Experts of a small language model: a variant of Adam for the experts.
Below are experts of layer 2 (counted from 0) of a mixture-of-experts language model. Rows are named router (the router's row for the expert), gate (a neuron's input weights, with its number), up (a neuron's input weights, with its number) and show model dimensions 0-255. Each number is 128 + 32 x the weight over its row's rms, rounded and kept within 0 to 255. Numbers have three digits each.
Before each expert's rows: "comes after" lists some tokens at least twice as common just before its tokens as in all text. This comes from a sample of Wikipedia text that the model never trained on. Tokens count by the router's weight.

# expert 10
comes after: " ", "1", "2", " the", " B", " P"
router:099134133121168103112155089122105134113113184142092098112103149150186184128177109122087153057135081109129126131144065061139132130077055099126171115106125130095111081160129086121134117153104152141174125163170101097170143145098085142078153090127145143127126132155108180130146082136096097196144078094086145177183154151081135132119075112120094077192101156128119122158077166110144150095157078133132091144172108117100108110102135130140116126111190103099114180135153124141174078111103189099078117097154115092146034070112117192075137054141146169172105170128134151105146119102155101163087156160158107157117137126141128153126102116128058133141085165079174208119089141105076129073151123147183115137110177097119079118109124167142097156159121123098199141122114169154128091098174141
gate1:065121124083153130097094158130135108086167132125121091153101217161137114123117102107126108112099132146133082090124096069104148154101159145149102150095169079123131091048106079158139159079153137094145165149114145066144142148114127157168156127059069129129125103161132123100118098174108119177138057064145151153139126170155133084088158133166106120089090121088143124130138090160106198119202148144159171116133144133140148062120085166141082170131173143113204130112176138099139123083127183136025119166139140126152088139134095139113127079144153136149111167095097184095127117141109089175200185115081154089071152122114148117110137142138145158119124170118101069131186158089130161117116068107152147113106162139075155098140146072089142120085185116131136152064110080184131146113105142
up1:077116153067112096134150073161178091109138146085201139141141215089129150058110110191107128108099086148136104122167183112114162190126145124126082139164112112129171100131112134133151145059106208114103128118133121182129138162110129100119115125125107177131137111132156111116103141121120110123130075153134136152095109111154168092138043153155146143146108075144116087068157117097118090173129134134101110099118106111122088191078160074105082119149117078113131160106135180061105129111162153201090132107065145046160099105127137174136154068188141139109138108106111149133101105138104131161083100130122118116162151048091126164097142145179093126119110145078128116098115173136106183149130170177219165121146122102150165158115189122137120097135179079102125099159139180122143151088185094
gate2:136128128075136130119114138124192100134067146120089124107159131204144085147082110063161103162161101152126150143158121133140098070201115137158116050158125099172121112098102111095107198154124158141171110104092081152197136110124124157035170150073126150089162080153197151128126144145133168100113102153170113168139133156162182176155132087136111105144128141134080148125133191049173094110172102113145055117165101122148144114162048079135106118224182104105161155090139140223102070124115129186110161131159177170153085100104144136164141130124130113131084134093143103153131146100115111165094097087121192136146130129106124134143166107104121121156156169138114099142154120106105119125118114137127165092110093131121104081193187096107129131162106070105158132115134127109110146145170128
up2:097150132202148152066089120126197083113165108169128126155179168193158135125096140107113129131121084093135092074138142105165103097160162102125126108176129113117152153118080110117128177190177098135137186160102170124147129113101148122147126116107122155130148129149129081118110093100167147065124146079170089109154121162112149141118089091155175144121111086182101098102159098110132126169192103108169085121119082129159158125139120116107167149144193093100175135088123114152102141105102087161095093098136180170081149161066121144090152124137146095079067141109093087058149126132123098198156142116127192088091112131144115140117145109130184168179162179166123141142128175143083142179130124129134154076064131050056062092116138085096142102154106062132136110131193106131099155070147168
gate3:160137150074154161147153142079098156114146150119143158143154129132081125086104111183132149082164095119183142178142117114092129115147045112138074156107104109124106136141125154140191102186070178140170144153087163123096158158196107102196093110096130092162161097128137101099144171095100080139160085128106082155180169121112118179127109167123104171104108149143073160080133104162098182105086098168091124118100118139084140069125141133136114148074190194110106120103111141157150085138155151072048170133048091132146131125072121171094088068120132150113150201129151164100127118125175137150168144126110144102119196116092124113136134133087097133109156155143178158113091159144140138115138135127143106167075193128153122100083181120105130160134077077141150030184123131139134091119134118
up3:093122160115134070170127154079098117132131139164145164110151119172111119091143167214128149074173152091166120109088146142110162186131151117140121134150095091088182142170164152109108097130121153110085183119117116133109151064120140134152163142118085141182126082091136096095122071114136125154147164074151125168110141107076146205054076132163128132153148111109105125083108152170195107135093075120104165113137139142138190115190106124179147150109161172146114153118102100137155070113096084154075111202149087083141116139146146118097105093174120103167156165127218104121089061101104109122154154130180150077105104123104108136086149122106076110134129068119115144175180145121115110143093133116120159108157122138034158134146147162119129156114093151092158082149082085132198063074113156
gate4:103084157091099130153165127116141127146113124119115149113194116140176059133148129144107148134083100084149145109132141142163178093097154122172096171114143043166124097153119040123120104121071124133152088149098066153110057117141108112108130126116086186113115145097044178121195089155155108123153131138121196117145127172102110145162113161137157112195095158110102136160085104187095088148045157118112083092150067161115130108180121158098113139154091144090103105122136143120121139112098138111114074133122092201090117128117180100145110066134126153101131086114121114140139112164100105188102131118088135189139175190134117175134132082047098138090117161097092180148117177184132076091166065090163091155106116140115096152055143138153104090157149113096097136132132151153170148144152140
up4:120139116101170129114134108098071079140139140125123103223087175084165147121118174146118108066138099110091037118171188097109066155142099137118082087079174134135143147116189113069126121146115131095132206079151131178169156134177152121096147124098144175119116075140165071180088135156172141188127119127188089144095145113146073100116189115109138119155130122094157162137129115105123109150187109079100111132097170061116133171143117092108129087137081115177116169175147141165163109133106107109143163142120134146088069183103146172112165080134146149115119154136111138123144122164121149158158097138198128148186107133135097103058167203111130138123072094147153163096151108142150175111106133169081139139112128179138118163143116130110127131146078119149094037152126053112142103106095140

# expert 4
comes after: "1", " ", "2", "0", "8", "5"
router:127147136140122082140129113136132133142124120152148106095138186189173068219151125075135142157169142158123141120160118126114065088136152136107124136134149101094110111140133126118174185125068165151165079153129073130134154187142078143101100150104144111119157112106208159116137107090114097133062150134109045172134165146150141116199119145182091084147124139116145171131148147140110129129152137108128092072150125163124140063049139155175099141174168153141096152131137121141133074173150117103092089110077104064166110146137125130102120107133100144130056168218073160120138129126088106144112118099088153151074153193121140152200142165135129158120142159121189100143112145111126182097098095149162134125067109139140060181119130104155058212115094112091141165126155132150074136151148180
gate1:129134121109058148111105181129114153163141149127060141092147169158158162100146146120139138111149111156037089088135085121078114123122121127146141098110123135147153054155053215137147153082117140077119119113091171094138183065187175116099143100129109102127096161158221119189186102129069089139114119119115152197128142139065051146127142093128072116134089129130094112096170133170158111148144108130087119106121124124112179115164109136140159137125103138127112133196173087122134153123160152116121105174131095080127051088145097126144121177143152061118156127152137164178134037110170132127129109129127153104158130116120066109173160127087140144146138131090152143094119103077173120123111074091131162117065096119085148128146128100125107156168097078099102127119176135165140162153199168
up1:134051087115123102125167162135116133134146133134106078141094155095138151109112100062114136092149144125084121102151125154134141165079075097166103141115109097088149102076112068204035107155138098164135172087138139191152135166134147133101165115148124164138146130127164105172101073134117148102110093176187191141166135185173082121216139171085111092154113150111088090150148151111064116089166066134144104170151179125147188120109091200115119116110116060136142159152120125145098064137104157209118119159131126131157143104157098127109092100162117099094185111102129115158071151106131177151140145155162098132083121113136094172129124104110133144078094063129075094109092079122198133126082137138130161123136061174186097096079155098148101134141125120124094142104117151168105146135156096
gate2:101071164113112187115156103106122100069070133166145092203130090129146106120125129142111111138135158088157084143124089187124146150109088111155111146104132111095149145084119078052100099156171026126185092200120102111083135182182155112126099120119071091131126094096143170102127148157151168170120089172080193106139158128115099140137135147144072119118135135146099148151093102135089139125169086102085140148187132157082125137100096095098171096116094178131205138152125140107091123136148131075119090127111118131097168114139136097121100126079118150091146147125136134095104132143181072105165143141100134140165070151195136090127142124131077151123118069119081122178127144127175091188158187098061044131109116105077112150123130199152107129119091143115145119093148138107102145196102065
up2:077142116181081143140103148131057141172120134174099114173098119082170154099111063162132091089064096195086133105096173097093140116114082122158076121081122115116131072112079096131121105129123135139126143072181124179206135090124177094060149129122117132208110070143160166148135115158115158116171136119195103073140069091108125147147141152117135115151132162173108157182129108085138196100098128106050094192099143146147070193172146168137161104129112094144149187102195141201125155123121144139090143141130114146086072130174121119132162073118156136170123140121143083141110116134147169130174092179170103148112142116134135127143114160119131109160126104111101093151167147093178123153107151121165160101177135100148176098158129153167121098181158121122146080147105136105122094099156068
gate3:092140058153133076055151174116084129095172107142061133152180121127142009147120153105112117149126168155153111099158090207131090111112086159093094171138114162174139124098122111065111109124095092118149158140134188142101169109148146172153135138131114147115136123107165128126135144170073093122106147133115139116120127112045139159148153079117216102123130117054147132110106200102123202127126108170173142077141125169113107164098147191123118125103109148142133160114085138118131137165160166134156118086135112179170093111188114140176134177172158090118140190092117135100119132099130055173133131110193148158112132176111107151142147101117088184166071105152138129150122111117147098091115105112129109142144183090144094126140105157157121068076153192163144194134080133182134151142153126
up3:182093099149098098144116155103178090166107104084026141151148128192116126153125163094125169168126135196168175127114102130160121095094117136119097160162112135154090094150168133106189055150091145128127125104103102104067176176111119125094148181104120150068146108091147093090119146130125149165132159140129120128119134112104182133125123077128114136155111135159176101113140145118181174211115122183190172094111120155170108095088154094110139121150182159144119145185056116083139103141172111076151138173099087135112141134088163110120106151108133179112127154103048130126100154169132121164132096144175102150035170236092116094153134122142172126161125107103117129117103135130139133107144137124148141110060151164117158180100125117103172140138111094151119110066156098217109090107090131
gate4:167144115138097141094117150139138137146158121069100155119129143148139164079154178148197044135086128170160145088123149104119103131168171104135120086085102102140139198077144151153136151103135135140146129126072161127097120101117169113147120138099147124094117171198206166149180154090117134150131092106103098150132132119151074114151134157209114134098062087126170163203122138087140212066109131118134069121137156164126145102124152111157109122124130132146135111078135136186154144198126116119144133116103098137099081127166146095118109095135084170220169107070101105110147180087114180170154130139087177142130108141094106168215082184080075081101137158109173088187121131128125149080156122170201175134177104169102157125132144129085137183124156139108141159142114144116127122133135095
up4:135178060101158130121080126085103138109099081085092165143182154125132074145053109126098101124143158138121173121228144185105134102106177145143082170128091088119176126117121128138158082096093168133151150131136123099091173113163114077073084092202132152101056131120080057159153137136083205088082154111070121157150132124097161131133149129128145192160151159156084116120136150095072141163137122162161136156104080087165087167111122139124128093169089147160111151125169123148126172085130107187112120126140174151090113144138114110101150158103141074121112126126179133155155124164128125094170080202174151134141131132165096068122133076200148142120114148126140107085138131086171086108139168107161145135142092123102164156098168127166199098178112095136110120133149143166137107146074068

# expert 11
comes after: " (", " ", "-", " was", ":", "|"
router:164146071146168124110133131159101138087122161144139116142077146181164057134163164164154107091119113166129197133135124100141097109162126117129128097142137122107132068157090116144159137123092157147142098103141137140124145185119118145153091056172174147146106111102129176110198222113088176120119130153103135132160173152133106119178135154143100178103138132148127103191110151079177155163151170052076058111174171157111104122108110178134120117112102160097134123132127155144177082167169159100092147109106126107149083148146186152105128131120112160201109172139050116026122117111114130135089133081111115155102173142091131145126055122145075116175093190115128155132063186102134121135112182173131137133125081116154115087170126134161120157185152092132132143137083162162052159166119086
gate1:150126174127152219144132126109092189059129127140187098137111152100111102132176146086138167175094118132120243124103136161094081107119112174145133151158141110132190130114141171093188185150104113098173118145143141165066144153158130120116151135151110173117130090152091152147171140077095117130130165122119143127127172154154099113166166098169148122147140127123145107173178080139128128168084153159086119147144122128130139104140119148175085125160099089195106148103123141094130094141166040106132102100168115121089116163069115096107123115145114118165122099096170133167105086151154096116154191158153126117156154131136119194132079135116120149161087130135080107153093121110144090094105125148105136142093056101145143169199114199134069154136122153105182173074170136065143217145187182
up1:124121178078104131118152086133075162104079104069176173056121133208076160173145109139135140144113155095164176144076113142130151133151159093132111105114118116083127083090112164149162082086117110117161152089027150133166090141124144095131096157101139140122128161100161165114119076114144145054139104163146140110142130077076072094163088102125083115189121135127125152137124141123167126131189125105110052083103078086088089177100135100091104096102116128136136167121061164140133189142127177135086139121117128106113210165127110127129143104052151105129095165081132111157157129139108149129150140087062104117097151137162159171083038102183079147111172113119115111143076170118090131194156119146136152110112145144148140118093184068143120147121127131123106071186159118152135126141144107
gate2:065123098092121103075161160077165157081172177143144105138116102164134057136139140087075182145153138125133139130130118153085140117073138091139137089174166089105125166112132133049067165151062149187173117121168101129148118144116125167084158106114139128143095129137139113087142165178087107122128121096141125159150145119192157107105063173164097156123201147091198105129122105100110116182127129161174136147115141159174098114174126134136130172106122118110116177162076113113178094133087130187150142095089143128150077111139087146115118147129173189112102114134131141125137119058128121163099060132068118133163161123124111229110134096106061129116163156075129172117100119164191126127124077137116090172107103105061150144102133153098122082098211069152115128100090115112085122107150156
up2:108175121101165098144121136170211163158107123184078134124083100151154131090115098112140157142103161123145134117133125122139094136086039202160130116149175092122100075081135099102099132197163151104116122084115096155098100123104150105197157128111119119098149129130157094081129131131129144083088143119108145118161121137199105163137158093096101098153132150153131134083101140086087112137129165117126176127045087086108143161166102133151155099108131107120095098160120146115141134176047127177146128149114164121143121135136167072140113071126194114127162138105159112107067099144141150171128115127151103165184193102174180154084182103119162057117131181195139151097147097127149178142152105108123158082167079125136090105093191087108152082140220107128114071188059136139142140127155110
gate3:139104118077150161147149109141098079131099126080099081141106101133167109149109108143131161113118146182168123136147198137145183161163107083147183094094085102193102120101123142134101110097111066069098105095132119067126166151110136131090117164146124193181212113119165112172062128057161153172142116106102178101158174074141148132120122157105116156142142142082202136126122115126081155094080087096077156128213115124130095148113150082152029152111182100147165075123124164162122129139130139139140113135086117120121065167181132134136129109111106102147128100175170182118113120178095132166162121140132164163121102148088144095120209153127166112125110089086115103109146141064146118152149126155165126068066084144054132091165139095117139138151166131107170121129108116115080116068134134
up3:147109073035142135141178096143095106115123111132118098128143095062143121149145110099081105178102109118088061136127123121106124148122147112120121148145146117143126147123183111089093175091142063128114136118068097088111152101127084120152118175136139130113156178110139058080085183130128124120197114073093067146123100130157169089061121130084117127124163165122167145121105123104096156144079116132082170185095185143150153148143165127109085132125107125082091165164140103089058092111114177133113100169103131143149127117084054172087093107191135133202124086107130167103103111113145155076088086113145098154165113137112122116180103099169175127121116105132158075050180185086168096095147174084174121117075149153126151152126098148139131110114149136090185126145176109093115041119146109
gate4:125148158149142099165150100136118119167127097135131078159122106109193133213130100111089147098140162091167139094077109173121091122140126094080132176079101119159108122076059133125144133133133149150162133143162071091125130175120138135135082102102126211108125170100103135150236137180130122119082106127100136152105112175122074120186083140079145058169111188122089113157084108153116146155134105142145065138186133139133142132134110152122148162070098098124107093082145080144138107178253155040115076118086131112136126068138159107140172114159112130180100143132082188063141148137147133134098155129180140156113106167104161079169128118138095118165139134125140141162137132133129161131182154125091116158148142064144098160161095092134089135133139103153172134180095075104113125084143146
up4:128171148123166136097055152114119082119071118121124144064126224121127131136101114137195132133111118169117155130109136096090130145164112097135150114080118136078125095174125140079167169057104149177083086107105158192077074105120104070102146124106126075089156124160091096097088077104118129098110155172118142154088140117138144127128119132136094151114141164133175130099180143095146152150095174132107114176085153119102080117148108065132102135172132124093156097102067159149149134104055063176096153183160120114083104107093084109102131079083130083069109105107142144106152128106115062146154094160045153175107088120170129116098122103117099078110103152170104129120147114109122159124112121087118124151101127115107146078101163122125173186107120070038122101130147172207106147070118140